Weights of a small mixture-of-experts language model, trained from scratch on English Wikipedia: a variant of Muon for the experts, 326M tokens.
Below are experts of layer 6 (counted from 0) of a mixture-of-experts language model. Rows are named router (the router's row for the expert), down (a neuron's output weights, with its number) and show model dimensions 64-127. Each number is 500 + 40 x the weight over its row's rms, rounded and kept within 0 to 999. Numbers have three digits each.
After each expert's rows: "comes before" lists some tokens at least twice as common just after its tokens as in all text. This comes from a sample of Wikipedia text that the model never trained on. Tokens count by the router's weight.

# expert 8
router:615519601470511513524476488471441457443511548508481519466448455480439499423588515502499535533494504511496490440551563527529524515512545528506516540479397498469525461548516409531476513537607522
down15:433504462448477497520487476475584467531553548542454518523571504485625515473577478521431608622513510446521494481527483474500480550495462542514435464485515473546530556458484488556479548501477501
down16:517423512467477517517468445530545517571491506501497536483457531473439484523478444531481457468485548494519474590460453445467484477554484502482553552484522524425544498453465453470393471516478483
down17:520480535451532472519546512455456430532452523508522442468522551486507514509503527547525512468478464477532490604429520466515537519551498467436535449556467526445427503474454468509526446484525466
down18:542489601517475483501518487423471549526570502517488444450422470485477494450466584431500482469474446448548394471490428523479510564490486591511472535493485493582514481577510578471559554533524470
down19:554514540575522466540503408504560449553541481499402486478526543515437473570457457509472530515475581431502497474553505494486461549473520510441487488481562496479533471557502540493606477509534446
down20:509459507501470480478491517459528550480497464495540508573478461508521442478496544469526532504557505551499463407456477473447510546480502489446523529459471538491496536435518435546430506429492529
down21:475471446451485425498541551537490458526387451465477459476452452431509507498459489493443474585453530443469521483528511471523523504522471490511435538529606468571527585416531532521531551510478510
down22:521473510530469457444520477519519504520506544485488514604460496483552537484453524505484458597514528535463521476491534581474525457446520536513435569573584513443399571507464494475490581499473560
down23:517488463571534484513478563489575486527529500429504490498589434545495522467512515548536533501457563417508474502489509545459449457593539515483499549484539503539512502504520542486554521509530578
down24:539499528554384554615441515549496498516501445420517531520470495496551497522496473497441511481469435531577544523484444500481478461500470502510507470567452535478493537463502534558470492540470459
down25:555448467503515518516540543467494520548432477473530543497432433439505463510543536499511493458472520448489464504462522542517513584485481493503473560524556529419525443536536474527489388523396550
down26:471486494463472537531498478448478415542487455562527478517496523528564424541563508507543451486502575490541461573495524454490526516526520492493557427489427463536480543522457516502532525511434457
down27:525582498400503489526477489391560479512478449502538514563487573533498516523530481595416531492469509414479536483464515469480476488552539511502480450531509502505497539490482475509516484518510549
down28:510491484475423504487575510462406545442526510478474591461538465501511530510459528534582493511489454448445551515485524440540466489571494535505528475620512504489538509549531501466555500491507470
down29:470592496552530461528496497534497501556452522482522542442528533451490566401498524510537524487549456448574490521500500505523520437456563504555527429522510522499528578481439516511517526484494573
down30:536526499529623522431499525477478449464482495482531458497543509506498468527490589576556436475470469567542509516475542502504483454462506485477509536523538549497502569520572519490506447537505418
down31:564454492422454509476515533538568530515503448560528485546438509458568526478563511492516466480452569515488472472511449451443401501522466488559441513491536571459492539584473507530513523564496483
down32:580501448422522477518527509484471498475556487482433598517490494482418520521531474577532518447452521533525500555468574513488512456490514509451542431449458433541488515476503462558538491556488511
down33:496508494558465480554466545523504510545516503504549455512482497455516435492496466466546489557478566476467432560491524464561456533507536563505513446507539554498509454492502508475493530493487501
down34:494493509502485539527525417461524461499493499487510487562434466436547533520425561464572539593427531486579473457496477585536450481511423527547511535481511533518452489440498503486464531527478548
down35:553563476523505478502556478492545485558458462492568504476519581491514545468509521518521522566498489499443519430483443528522551499477478469515459516524474524505486513489560545535571516566495528
down36:484546553478467487530480543470524537502505511439517430434465576562487630494535413455472484569515495543459514467510515529489472500519546560517488510484456502498525514556485532481447535447432409
down37:515493443520553447556538594576462525514520479500454555485523527479482433495471545502468534443471487457468504510497504496497482435482527526482521463492496480508492546484466444446481424490495519
down38:491510532487480490405457495493527467514497465535506447463533562507449535517485488523448512484463564534581409530501528491583486494434552449473474586514469522499517436491520516504519477528496582
down39:443475515507496514490514475526524518508562509586501435579481484486483490498442556460422486533514501522533557496550458487500538457559475533533478408551497582456487457546502501454446446479458508
down40:462482466497522497529470487423546462430494497524486468531517507455524465517455497504501509484405558459534429509445480500429503543540476556529544472509534538519533484535558475511448448534532553
down41:452540533477504528486474502419504477441458573598479534494541520448548491515461494491511517450538519490582502481466490563503540424532529488500471517482484504521465549421527520479476505519523530
down42:420501458466452474529474415466484548531549522550489508523505466555534528533542469474509520476439540467474520421542456546510503545479500552472500536480488453556475483444576493498490443471466469
down43:565425435488521477543467521514467543457479521560507555455504493528472438468467504459524536487509534512497535592545467544534561538502482491529548516527586460460447512492491530501506460536367497
down44:492528541458452501488473406574541489439512423565464586481529530436491524535513482517400482489554516517509507532515491463463515533443508482543531494541498525488485525508555534416493463554457554
down45:469480515552559537517491518521476494442461518513522431480540495488488551494495498499506453546544480534492490615547484451495459462493474473454457489482491470581477484504528542517527572493425468
down46:471532491558515522429428579513494497479494509476486459521463530535518475493510442506544538519496496513484597530484465518532461538442444527525454555534443476461487473490570515434528462522502495
comes before: "- ", "| ", "The ", "In ", "==", "He "

# expert 11
router:513573539495515516510488460399474499492388503558506605499490447499527494505531492463527494511498488522484510594518531448552412487477498489550490377465441477472514501542452478581497518541521583
down49:558423527508496466473540537504541500551451528485447443498497500524457482488459503478539399506492564535517474444509478476516490512489512481464384509532467454503526566479522450540535487423487503
down50:532522502514583584464460476473504457526506512452522464542566500430500540603519464484485556524475541475477517433579563520477521459509475535491475536495462505512529463464490561508535507508457428
down51:480519536514554559520451450483451530537396456490527515470519554507551525513544533476421485474541572524557487461474544542468462466507539516480552550458574545504530478510414561512481474460522462
down52:526459471479456470519442464527506585519519549465506568509432435532469527571527449540550433554554422490466530453540506510508535513509470483537448488525479463467468505478500585498522520523488432
down53:492540588450481510541567398516511445541455514486484463507440455538490536484479469471463435503519506455524470555522537527486430517540484483535530516517542529482546505485490520489459513467421504
down54:540440536547440522515461475421595493529447557522453550490484491482439523498506564506568502493468401493512497474490481467524509471489534558475469454485478420525468511493514494475513440507441610
down55:474474493510493557483498515440521509463451467495537520592563482556490535511471476476508466505509532518581523518496525516509536514469525529468499513502453444408474485593514478471522564468480481
down56:552514568528493486494501507484468483587498435476471468527540467489565474448480494474530492529474471414470420487540506506521454463474476440579502563602520560476480432487429473530543476467492454
down57:500525447531518521509533478494525572386527448543463500431423488490415469494463485559496465544541523522466570510492477493518534508501501510538517480472522470533449473508558542416486559483481484
down58:488520527496531431483550534510492495512429484546543514530483537538487447482457443506466557501495513492513462503468531530536477502546563529483496452594461530448484476554534464524569475538499490
down59:526497548422465493508482469456465538505459492528552416424447545539438510517443502550467519520526470404467490501516494496482518484502513524433484502538545546498601544497440538532531462441502449
down60:476499457516481480485487473555440481591409576485426413427439529539509447623530458493508493600527537553496489513514497514492471468539487560421484546490532523549568420495485482498510479506553483
down61:528520524472545533538502483482446484459493504469506610561507497465505535535490540459470458500582535480526403521539559497467494500471419475547448505493581509525544492492487552468478451525476552
down62:428515455523503519474471437544497532438514501521500518513483471582501433488425463529438477479537488545501533553585559454546486527533510402434513498509478592409496429491563559489427441518511476
down63:469447472495469516539535538483452483555523529503511457485492454462506479470507489533532486501505548508424489417549513529513547382465459508516467517438550517499456465464513521488516511506519471
down64:523485489536522548494494487465437466573460522511518548477527555538521550480585467468474506463490465472452524496522510409492418535523478513458490486452598465508521507557531494483424478483528560
down65:465558534484482556454503487525473550488553422537444460518476460528501492552495469526508440490440552435500553521500494461500501485529459516437472547476448449507480501572453492498552533527515507
down66:574479500528500533471549595460456514502484448446494458483484520464495504532618495456460496540431562564490482579477455463469481497574441494440583559539536535464454460435517530536474552469498551
down67:540422481527490493462499551485545481426528515497471509493564531564536600446534530549503506491483437560537495494511478417571544442482459574507459417477547531454537465568457514476528467493544455
down68:507534498530501538522510583519455523515470438497447472434520498517508508472495503529526475548536501467534542515440549506506483473527490493529506559500559540471489531479525397516501540490479450
down69:464543528534471483483505472596463494499356569508479554500493536511549555530522442499521588486581506473550470451499464521508537488492477501512521499451529473438472480488525481550496501466544467
down70:439433492537523493469597460428463516547514502478478553533527504442494573530527515454444474563477465411476541477477480510572483513557513490527453387477481462489473526548496572448485531533488486
down71:459451586528534509463420516575537554525548471529530496477469543542529499502445527452485505464503418483478495520591484448505466573553540462511539505478503542473516466549493517415466509515510541
down72:503494496616554577477488479528506473494521539502517500460492530512512449517573425516442558489491536538528472448579504474519416556498418456482544460487501463510538493440515586506550496564533488
down73:474477437568508452502495471475522542482492497529537494421506500579468538533444544527537446506496520450512585547464510572452530478451475492560462476459483518421502470528534493478502466475557527
down74:526509497490460482540498475533444557472454542619430490541442407504470503532556564549526452621525549529532573528593460506592537449464489455469501518537447495423517586458485515496522492527425520
down75:490578506477497496483573415508507505476478533520464526415414530486504452498505483484484544509481541460531467413442436551438474567509554490533485546572528461465492575476580533513518529459536556
down76:499510411507488449512473486511481488459510480509590473521521478537468502528472449474463496544505488484465549519538467463527475444497503524545546489542496522548444494526564518461550468472510542
down77:527478504474503558453493461434484447493441562495481516462496533524502498504517499545517509446515507483494453524432521532541522573486542499489520516418492521518493551454447446480501464525434432
down78:465448461519435547559506487457548551480505523576519488538497548425558517471453490600493520498512507454546468502422445533428545462525550518523530522429479514533474489498508421488485486459487526
down79:490561472536415582556552506465478533464484480569517506473546518407521499488581469502494482492527567543521494514454488469509488472550516481494552521465491445429458503503563424543458518520501515
down80:525543524497542557544548452480476445571511446496532457453519480413522501566481423520526535479520565493425524548547541484527522484551519524444515510490483560467548546497493567457444517488407511
comes before: "of ", "in ", "and ", "to ", "for ", "from "

# expert 4
router:507508567555410513494503495495420472492477574474567530474453495493450491483479463545512462472483590511488486498471504470440503511475428567499468399504476509470526505510421433491421537506518491
down0:512481431522521493485540465469523496512502440544516519448526508528523450517516466495480509588463569525497489564495509503432432464481426511529434521521509532497521533513489552482544542517543551
down1:470486478523478562510539563494507517488571434472552565494482480508552509542531544499523514462528460491558433469548504465460489444512451546529549499486478463443520471457526527478513495460556511
down2:475465526489479498520432462533518510478471542541415444546517534491548481506501519468520538448452510530468520461518496553522469544464485528577420567542504552508549538440438568468499477525458493
down3:502514573502498474531516461553492500532511471523521458443522443476476583463519507565512516442476516479559448481491485512487543577546473471548575474540480476537508527507539496430523538566574441
down4:453579465534498513517484497465457474459593531499528554516563571493468392497442503428463484517459537495507418463410474442449483472516519508504582520492427482444526441436525458556405516490485492
down5:446495511458468448514528489513599555501545508545531521511502525465414480507492548508520462486580470514495517468526472583507472465499437468555488549511501551509517492515500405452474531594535482
down6:498455467471528518538524480437458456402418526463481530496498505427554519520462494518516497506541469586516520535485492472535454476522513448503503515465379526522474561459564508459509522562424502
down7:547508467587508515480539470432456559533515483480476505449532527530467472447483441471451448440450455464472489540552472481481530478501488480486480438548543521462510436526506546552533545494525436
down8:503530463453588487492537554485457552499478430595510505449477439520496504565512505431522515513517549414525484458512525527460506596502456611499537524495518511503554535437439562542523477486452480
down9:546506449490505510495449551503452507620492561531491436446484526474549509500495505506477472544525481518468511498478525512523470518450525463548576545545543423520503473464467463557516516431528521
down10:465425515515499519552562494498437449497509459481509454535502555460520486493496453479526545536491562454575473479490444486535425466497530527549534479501494519492541472469510540455467541483484479
down11:517502448550562487461496432497452589523487467456523503430489489434529469488508478573476483468521532471481550534543474418535516518538510445509551565493539512484564480500525469540484462479499503
down12:451520496531550540524519404513436450535552423535517497462518537476558522431518525514500458520505532512445446493474506519546581497461485526439533579456476474526524487410498549473559486520515459
down13:510482445441550552466507539505492572466563472472450540507517474551548446440502416567521419486466459537557462547569491470569539570573495493507539490493480553543494492510490464448482467501563502
down14:431631507528492518498539469481487536564517488507477482434504493577491523506446502479403487445503441468447517557530485491573560503502516584494541555503488520516488567533449546534475492573514445
down15:567473508465521474549532581490504430469511501489560482474518456518501511457519547522444560542548576501463405441513526476479503517519524461446454446539547456550543465430513516416592562496451541
down16:537501488569530474504517514519558487551535436594524467596400507479513477504519506536546538426546469477483514437454539465483458519538468401493473485449493505429406395477440575467564465494476506
down17:452567497539444522485519512504429519521456463434478458522471514456461516535441530485533470501478539480527459531497503489475523467524438481513515468468553536506504472535472433525475474502443550
down18:503500579538530529523557532484394480475550512518444483519545474523493454526543448514551467504524493531509543519556509541572467464488480484471504493481525513495449517508429461544478545490458509
down19:496461501519558480543538523504459514457513465534496513440441505511592475498480482469552436479544501539426485520506486456566486522458499462528571472492444473502530538538528517494567483489440516
down20:471502592518515484526442547465434464518513484454507478483464501541537547452524489529504559532447473488438572475501541529482498470518489541491520561472508488433581461445473466551527546557525405
down21:471474457551452424491540497543495434526550476493501427559492501467508428490509580531541497472484466472514511458454526553465540443523417553519489426543521510493503494480488599415545474505585466
down22:468571608523475508407482475434462457451484495409457447534435466487488519532547566491565460503484516526498535483513472489536460515494522493406561445527495505514494564498443456406518543503473421
down23:506501527449495474479584579437503505453534549511496466487504513485530529545478554437482548589450503506526551496482460506486493466474560479510562553516528515478539514439504507495480441504497449
down24:460480500558472535471423440453516578525483557478548520486513524503525499495487494550444493480504562478551534477511450501478465500553472495491494537483525406478532461501451469485556488506458499
down25:446532507542548475546535526536459461464457609430471405438482504435552555537536499427473488485580504530521488498482521477505471542466469573510453536473530488514520525512547479499568540489496567
down26:555520522524521470459527533601554523527495466533514386486442446386500560549533501561479489538478422559540458515513432449491588516480524495456518472514496523477460482423434487512482515505517485
down27:458514493546556430585498476544516533469479505502539487559451462516464491529403485479461514509566582490395441499506513552509413492475524509449491550566445494509609526531487416529472517525443545
down28:538518502536552495474558512494461537444544506481468467583584463483510485516452512532437415503503504437519488439466510530465496532507512479532468494448498543490541507445420507476465512498504488
down29:499453547484491521492418462516476474455486530428503472532498577517504522561577470488549469464470450498531484430542505525553466494477487565512429552505491532481508483485486432551507460552487477
down30:466477488495537504493438510598495517521503510432480481519534448524440493522507440525464572492541470547522438463570448460562531567535487477478548555542611524501529449479489529426580483472513447
down31:491552535410519546411604461498490498520523531485497447504434540506508461541459489491483521513516463482488495556489486523431569441457501480539497491463506479477477486541477482431459466548572521
comes before: "| ", " ", "\n", "0 ", "|", "."

# expert 22
router:475530542531515520484505457433440461513501535529459480427491519502498511514500474514540505553489575500479497517549545462515507508469438608525443480482442491456469537512460490478463488510476468
down49:522482446525586467463506478470403487439486456532466516518517518440525508534492560536508509537518493455529531444482506399564476462407487478457537501442506463461432510525485612529563564530442448
down50:464380512475494557453545546503409559453467536476476449490571539568495495543520489480519543526469444466431384568508459532530492524551492518468535430516560579530546563469495419446496469481439499
down51:476548478495580432543498499449483424423515520515483537481546451578487472529501474525553485456505429504508498505485454631497514543439470486454483517583462543494558474548513439530508495497481521
down52:559473559480523530568510531505550497506463546543476582486558489526453515551493578499448504455466419510436540532512462487500581493464540530478514535548463429466408489480555503533527479505512565
down53:489514430556522457429439551511478447523491526527486446425484526489534519468478514451505478513519565509547494536488490548531474547478527544480611488529500561531510484499446549476536491532469530
down54:469493450516565469512437490541573513550534514489503501538566502512511491525440520517505497509570495510517575498569596506459496418487469499480469487477491567567462509548473560478471500516511538
down55:492523499444541516565550524510496510483534487526501481530475483500511417446420510561520455503522472452481453520448573547470465481521553454544579513505492556511506487544440496519455494515561446
down56:502568441418478468550500531537435428455497384444540443585440560481482440476490482503525419539508556475519543496532435564488509488479501517471439522511487544512444511505524453491436499538611494
down57:475469448507477515473488486491511535517513517505502599575461510551528532540497592587491501569549501504462468519537425518520504502513561450504493514531587476502491472506488481486447457460459497
down58:489425540509509526566444473474496490491464482465499468482451595486457494407432492550539504455445529493460535487563517531534466507540467485486532498492534527535479527449576501443526600479507515
down59:568536543499559521494534525465554489436575465544520537541494530525542571526508491497498479554474550509489441482527516451483486461570522497487483525452455499566476444468515478497454459535511560
down60:506476454484486554484533542545477525512515521546539501495460477533472511483458478490462582477524502496518515473490431527505532487535526521478478515482483527421463440437544524429522478529503522
down61:531522376495442492452514524507463541481598543455511553528494499496489473469491491572472504535482491516497515477556542459482433587464533478485513471449526488498489524523540526494498487535466498
down62:557506440520456442531511453470495430520473520549524523498483530564509443522477507495452428512518549568456462492485521521502480476491410509548492509433444451495539505546502428490470547520525492
down63:524585548514548477467533495585550531475461509478539515465428528440522490492575519580514421500512543491493558552510492477564488491469483454536542448530560534496522501587530471463562524486436505
down64:549527416542482485465496494505540501534458495520515462419538545409559470575525483526489443553502454546522492517504445413578536458430540453556466477544541397481455521495437589485484549468505493
down65:557497481469496557555493497474454574420512542559530439485543468464484536463500476471559460435461480532523454462567550477563526549478543493555471512495477472479472516525479530475438465472562572
down66:453499484530542506511533393517576466531476494576521501499502511394518591596526544521475460523535467523568562501538506541466452487578452486484497444450528516548427509518519470542528488432501514
down67:527495531491471558485524500497532509571487475508510543580446518497462429482483421546551472473485565557487513524525511566480504520550447543535440452503545568508481427477513519489496471466510449
down68:472470494546468517451562445464470506523527614500504554507531452436508544431488462568567451475432446533498480562432512435467533456512539539452459511441497574488473531454507520465530477521535501
down69:522521508539446500498500473571489551463518458457558483533531467470562476564479557521476545452567448495507471484524547576499462440406456496501504501531494455502505492473452469492432493529546515
down70:571528444479487480501496545495483434583501477548544489440487564534533460499545440544493534527526524465484557486497529527529490488525511400532580485498461520435536499523416495536548454511515485
down71:459484505533499515498499563459497514427476487424521549546569468454425481441526571467427461491472525449521496523434516496518486605549479479503517503535548506452463445526518538543484457462477461
down72:447435458532542562491491487498513523506444545471559518484566504450499453452489498517521539590532507541518472516556405462579534528477426513471480495504479494452539496526554528474547515486518439
down73:494540468516542476510508463433467596566507474490439502503452588450557551510490499485500499549513521472537483466430401563526497529464506534526536453588470586527472521472514449514515515403455471
down74:488528456477492441526516520503472424515532524589530549509530447504494475471493560490521505503458448522488495504457423422574515554461447484457525423488499508391495610533532491459542553575470451
down75:496480558504480569480472582508496503419508539467407443578481502474415518522552501507457486500517546457494507457580475448491526477490542540589503515491521534502488576448464488472560560474526439
down76:546549511426502455506486395517485526575452514492517503499505513429471530497504509513484541509482504496507521529562459504502495486476515459525516488473529509585469463493490524519493412492499483
down77:502396457463559498485467507494506509479469497573519518453434498488546487502440475574506555500556522496555620474475563549425457539536453448581523474553512486519464524503533518542503506527520526
down78:496508532495630571460495442434472559486418495526489516412496507463503456491507457541504496456466471495558507564483583521434547463539511468540495497460452476545464580509469498569425466443545562
down79:481523541558497506398477463579546548502474502530494553459473489472495454485521470531470487447565464519503462596540574535445490533453534488474474514543537532511495439564480485498504513535455467
down80:565531512467476492495512487497409558505473447522486514519494506517461478534540476551502481525544488430498444613433525471462457462523568501549555550464482497544502533471357479487480499486489485
comes before: "| ", "- ", "|", "= ", "Produc", "Occup"

# expert 16
router:492514516500458528528460488427445517485476475480501534416498480506565553472523461518612493551452474536499481559493587458474469493459487544522468509471462534486522475505456480543468516570495505
down128:567524549465605551459524532454487516551512500435498557526455550571467473434494486491546525537551470525522421461479514538501479527527464465462506502522485529508511478387451432545495429449488418
down129:513479491505464490457435550520547519494383502488438432520480476504510491468469487562561514452487572479515541476449493523497522534557513542458475546492516511567519473497539450496521463475507506
down130:570446519451460486459501542492558511512608462595472561511463469437470472551496529589478463486510491478494578498535460451449473459520515482460520501503504522511508518509527487445458520615516565
down131:491500597460540530467527475507424538550487478455488428449478553570539518448499457473522508513477481483553406502466509531511451517487516539488537574469548438507520469492466491529494469507461450
down132:500495492469480553552561433473514528483532522458491484442520545493486514459494478519469550500501469544511623476525539441485471466485420580457581494564433517515448530488519521474562430533491498
down133:528457548524441461455441598532502467583579494531505488442541430530503505525481463534508439494557539438427461491518504529547456510464554495507474438482509506471576451508542527541532532492489510
down134:500495477462474451511503504497464493491509590556472464500467459495552534463493512453480528518457498518543506491524523536532563537551497506523472508533496484446451479414513453503474542526535608
down135:491497460586518476500478519476523479428474499455560445501489515512522485560496533518498444475518476446510399534548492462604433552547549437530507517503593552455536452469471451498558444485491504
down136:537461580548549443559539451514531457533531497501485488517465472450536532541485495493483464492491463569523507517483548427456568488469491472614455520487474547542558578459430482513411511516535585
down137:509563532527554510456551500536414471429575460457462434486505522432536426484529485466477496487507531452550508482488469556499520529585529545488504532443522552467528520496527538451495463518482500
down138:471522500514514508569436571531499493493507547546546549473406524469450515448506521445570525501536469504485533439548493518518486482504515493521457575470575514553524473482508515522479533475452481
down139:472577545477478481462501421497418497531481559525475509522465532454456555613500468529525470495500492508434485494558496486473459579447524464470478502463501521565522515512489509458545420447510534
down140:469420534464529543500491517524501561465527464548588550516482481568547497453496494537464503499485423534534500448519547417493515515477488424536468527523438492495435471518415513517527492498507505
down141:469512469502485529545474509479501441474473457500531436473424461495473523461441455522562490533553501486543480493535507519483530440583496418474463512511516579509541477518536508506507407491482502
down142:560533497532493488597496490576523503501500521455538505524529470494410468497498512580495462500481535469470543581482580494511490488496525464504496380525499470446525583495465572516437528497478556
down143:554561484486458439511542454495460533461514471513553485430464529502541498531509465534503480505493519533553441574517552481440528510572507425497531495488494466504497483549559431450539475474556506
down144:512503483453452486554509449566527498503473484477531469517484466510498465570485549500528523423512536566424563488531419540475482531590509470463475495405599543500552497493528510513534529461551451
down145:532525495485493448491495522545490493558519532412498486448477513532480463567473493427493467506553538508486459480516482452555475461462495469502489522553446431558528494457492459513579482472423552
down146:537521490552502435639520550497496533495559575558452496481495502474544533484494514484450539467478542480541451470490527520534627434472513461513562461499453438509479496494484475576507565451467496
down147:431527452515498483504483449570503480478556474527522526547478506455558557516438544507529486465599520500520564526454495455510469550529526439541468470476520475503550539566538468561531549503508541
down148:559503457485576545531523526477458517533538574428497497534508583543519458579391492538536467471442539457386452462531467502451532403516485457558484547565549524454453437543509473477515444484506445
down149:435523550537526529557506496466504559547475527518499496516529513481452480512563518485534483426493525455563569546425427433478545428498540544463506525469529483436488531490467490510510483422450520
down150:536577487480521532439503564513441390471545494489511537509504527489547479461486455530508535425510595550551483429505491552452508522502539459458524529531416517559469479558535497540491522543497448
down151:461549555518469495498500527527474518523429448511517515482470522401446494469480515476491476429529525475536512575550527545454519476496465476465558475519506554535481483525484471564552475484409547
down152:552520486497421467528524498462558547448497511544525588476497472598421499505456545479420489525461491486488483469562443395426462503530431516476469470479490456469473569487474493527470556468520479
down153:568459456457530498592514534620494460569459489447489503496538469510500513487488422572457485514548481487515508493479451559511548470510473560504561479531450438505511484514494504546538424547542429
down154:463480466466472461455446526548510528543457492452505496554482531488532452497430496507453530497577494495433500485443498466459473522465487480555453486575481513548430522488514522456532488514543503
down155:491476437518541533507526486538405467452452501519516469580470458554545580517546480540577533527504474452505515513454472546495516545508556534484493451502519525457514486527485421523584509513523466
down156:537544393484502517601443485535547429538549531474544516537483496459522478439465401462442492520488471445449495448543530531526521487562508461461460469583491488503464504560457497432596513486502530
down157:430481476515412499510518498428471517456486510512489481535562620529512454464442552532553419555526445479509557555527470505526495560502494519507445479498529470498517466540502566496438472511471556
down158:550585556578539453491497485450486520534491480474494550488505500506546519472537512446486484504512505500504459468497561443548503513496457471582463541501475520466466465440432534540516475504504599
down159:519521510490493595533467467493509443482508500469494524503471462550519529488517496503486523453545498515493417447553513467548506528460529393525511547499524518475487556544518465480438546547583507
comes before: "| ", "(", "and ", "B", "H", "was "

# expert 10
router:532592511479489504543510479362462549448446557515470552492490475515501529496542474494511435500515546510445562600548531454535498483451541540500497466503519461513508536497450387486461488561541507
down49:540538503410477480443571518497524513524523534493511521510488451584455432509505512527468498401523484541510418519502553473466536561511558457500565477502508493480512493481415532526509486487485530
down50:374466534474540461467510565539461486510488517486520488470501474512464559540562465547475480470537462445488514469477519513575452474566461532480489444569463509457503492529434464535489541520503478
down51:522498489550579597456599464453507477463531409582546460550532527539513487496534552491461493433519512482480493437517498514579498525580570528514536535502505500480508551517469523510428528431477414
down52:424473430440487559481460555541507459539531507464477506531521427515420508554508521516496529553522430473504514451506510529472471472490519529497476490586489513517455497542547499530482460546455472
down53:489441474482527505437556533497461481538493443520496388448522450504503551505507485529475515437503454483494495530543527575500429546521532567485494527495543544460509509458564504341555572531453481
down54:529518571520503544443464503464442550443441482513529561523441456577536510459523455533480513470517507474436503463424566541520499518532439523545532450529537522508551528514501574524534526448562460
down55:470553473515500494482503452469473456435516528513538443526559468410472476576519497466476423464456476593524500479475518502558478525381463495525456523484470531410490507483521593496473529523487564
down56:489494585525431574515528479485533447501463542505474575506537442631516487477524469453497446516472439498553533576419443484439551511534545552476476518511483416440540572485461512484510497534460498
down57:501585509480506449587532454475462499507480465509533448474518573540518481527429489508501459522557567425519499502549560433458483456565447496425460515459525504537537457517502456504448485492554468
down58:518529532469559522512524475526431472444472480435373465519509557473514496494428453475540488503458472465498486530506455519467554478472567547498473525487572582476475444501501507565564524548465507
down59:491447489513505529473466453519510492507473472404560422518523564550493544480459506495588454534501514530492509494451504511526453570469452461487484550507455479470583485530464639475476475555487485
down60:508549478533554502528536488454449434458535490453477496448504511455529458499488500497471564447473483466496560485475476468437508493452469471517501501469469591504443526580515552415558536514518502
down61:630531469529585453556529547554471479478521464495484512505516542406526532538489474495537600532467519466400481467487499494571444495532522500497516504508503582620501516465492554513487494425542476
down62:525499449551574518473461476569451435515454520475495525557486507398473470489500535529566485475481462467500542481537604491576539535477477574506453476493510444476410535505515543577457524515530550
down63:527476590481421486508519511509480480506389529558427523507522526509544487452558481489494476473547529568486511440562488544468479512470508571508500496516518461465413523437442518489524476447526525
down64:474462457502548472514483520490539506515488540447503534567477475442556566589492523462529438478481508525432515467548488577546450457401418496505475547534537420476440470415499514489576479482487532
down65:480521539543490578490555531528537487584424423542477539411488483479457476500498447485459509552532536443511458445490487538477459504509468527508588482480508521573557620477514510457523436527480424
down66:527512481515495491487501526572597500544501479460491419411518521486481505497517475480462597505468627426452502497522428446480544451470462523514520514463447444551491465567479482555460476470509504
down67:468423474512396539599508581424542461398522512525516541515537456542490439471484552487475485469488451485541476448489531545492569493564493455474464491516542540467503468567577489498487429458522490
down68:489463531553502504496460454601552462531499500537497488500524469404527527499517531533509493489503453493477483475471502501446436488479502515512516541537449548554455520486509509562561481519471539
down69:519565470457455558520493503477548519472518557529496513494526481485441480450575619474483564477536500536504508531608438500514438432533536485515454542518516473527476513522519471461470511467463462
down70:533526491549514475494460472445507479490499459560511491449519499492495469460481511496592509524528464562412540574521507502525434535543582576416453545524482506540515482487475492492511496494513442
down71:472475466534481470585557478411465537535464439479543512475548475533466453485504451468520514475489412490494548574514488450507553509498509482506484483442502506509530496422564514506407528490527537
down72:510531554494465558558433491559527438530502498474478501456392531478518462479529545482528553488448473502493550464451432527455501503491465436490479487469523456557553498508537494539555513476455590
down73:467486522493487464490463544465537503590497536495507558472521458634508543432481570505483534488512509506464506487539434537494487525503526512536482535534503520451476554502510510547535491540481531
down74:509506514429546571505473470494461509474566484438555425511454489576508558526487422535582462462465520453485543503463507563536471523526569531429483464569541463541477522512526536536442522461519457
down75:513496445484508475497569477508534481518462499532448461472494498522487455520519449505549594519495557468507589561578626531507516516471468491471510494468533494510528483525514448495485544508441525
down76:481527513536500464499464589469484483574436546588476466472536502489556487445416506534442502525494510463511479517471498479485497468535568477540500452511474522486487446474463436451436487486528479
down77:591538516523563491511564457467519528478474445475469534467474533467505515548461488535477584556472517507519475524437468520520518499461461488477508560416491473530479463510514422578468443456515494
down78:504535506477487453535522492506441455518552476521517485497564547507500501540475499516500502489498496518534436584468483480517499465487508529457512513483474507478573517533512381545556440452550530
down79:581540442510525449504458533509513609466490465538474466553484502478472450525496546560521509508509479466503491532488427461415564484467429477588467477495436487559512526475543519492518566576429465
down80:498446535452551488514583497510519526508534514562537541574481484427482501522465563499519501503436485509563465508490497492459505460490472541534495493496510533599528530520486466444566562500575535
comes before: "of ", "and ", "in ", "to ", "(", "for "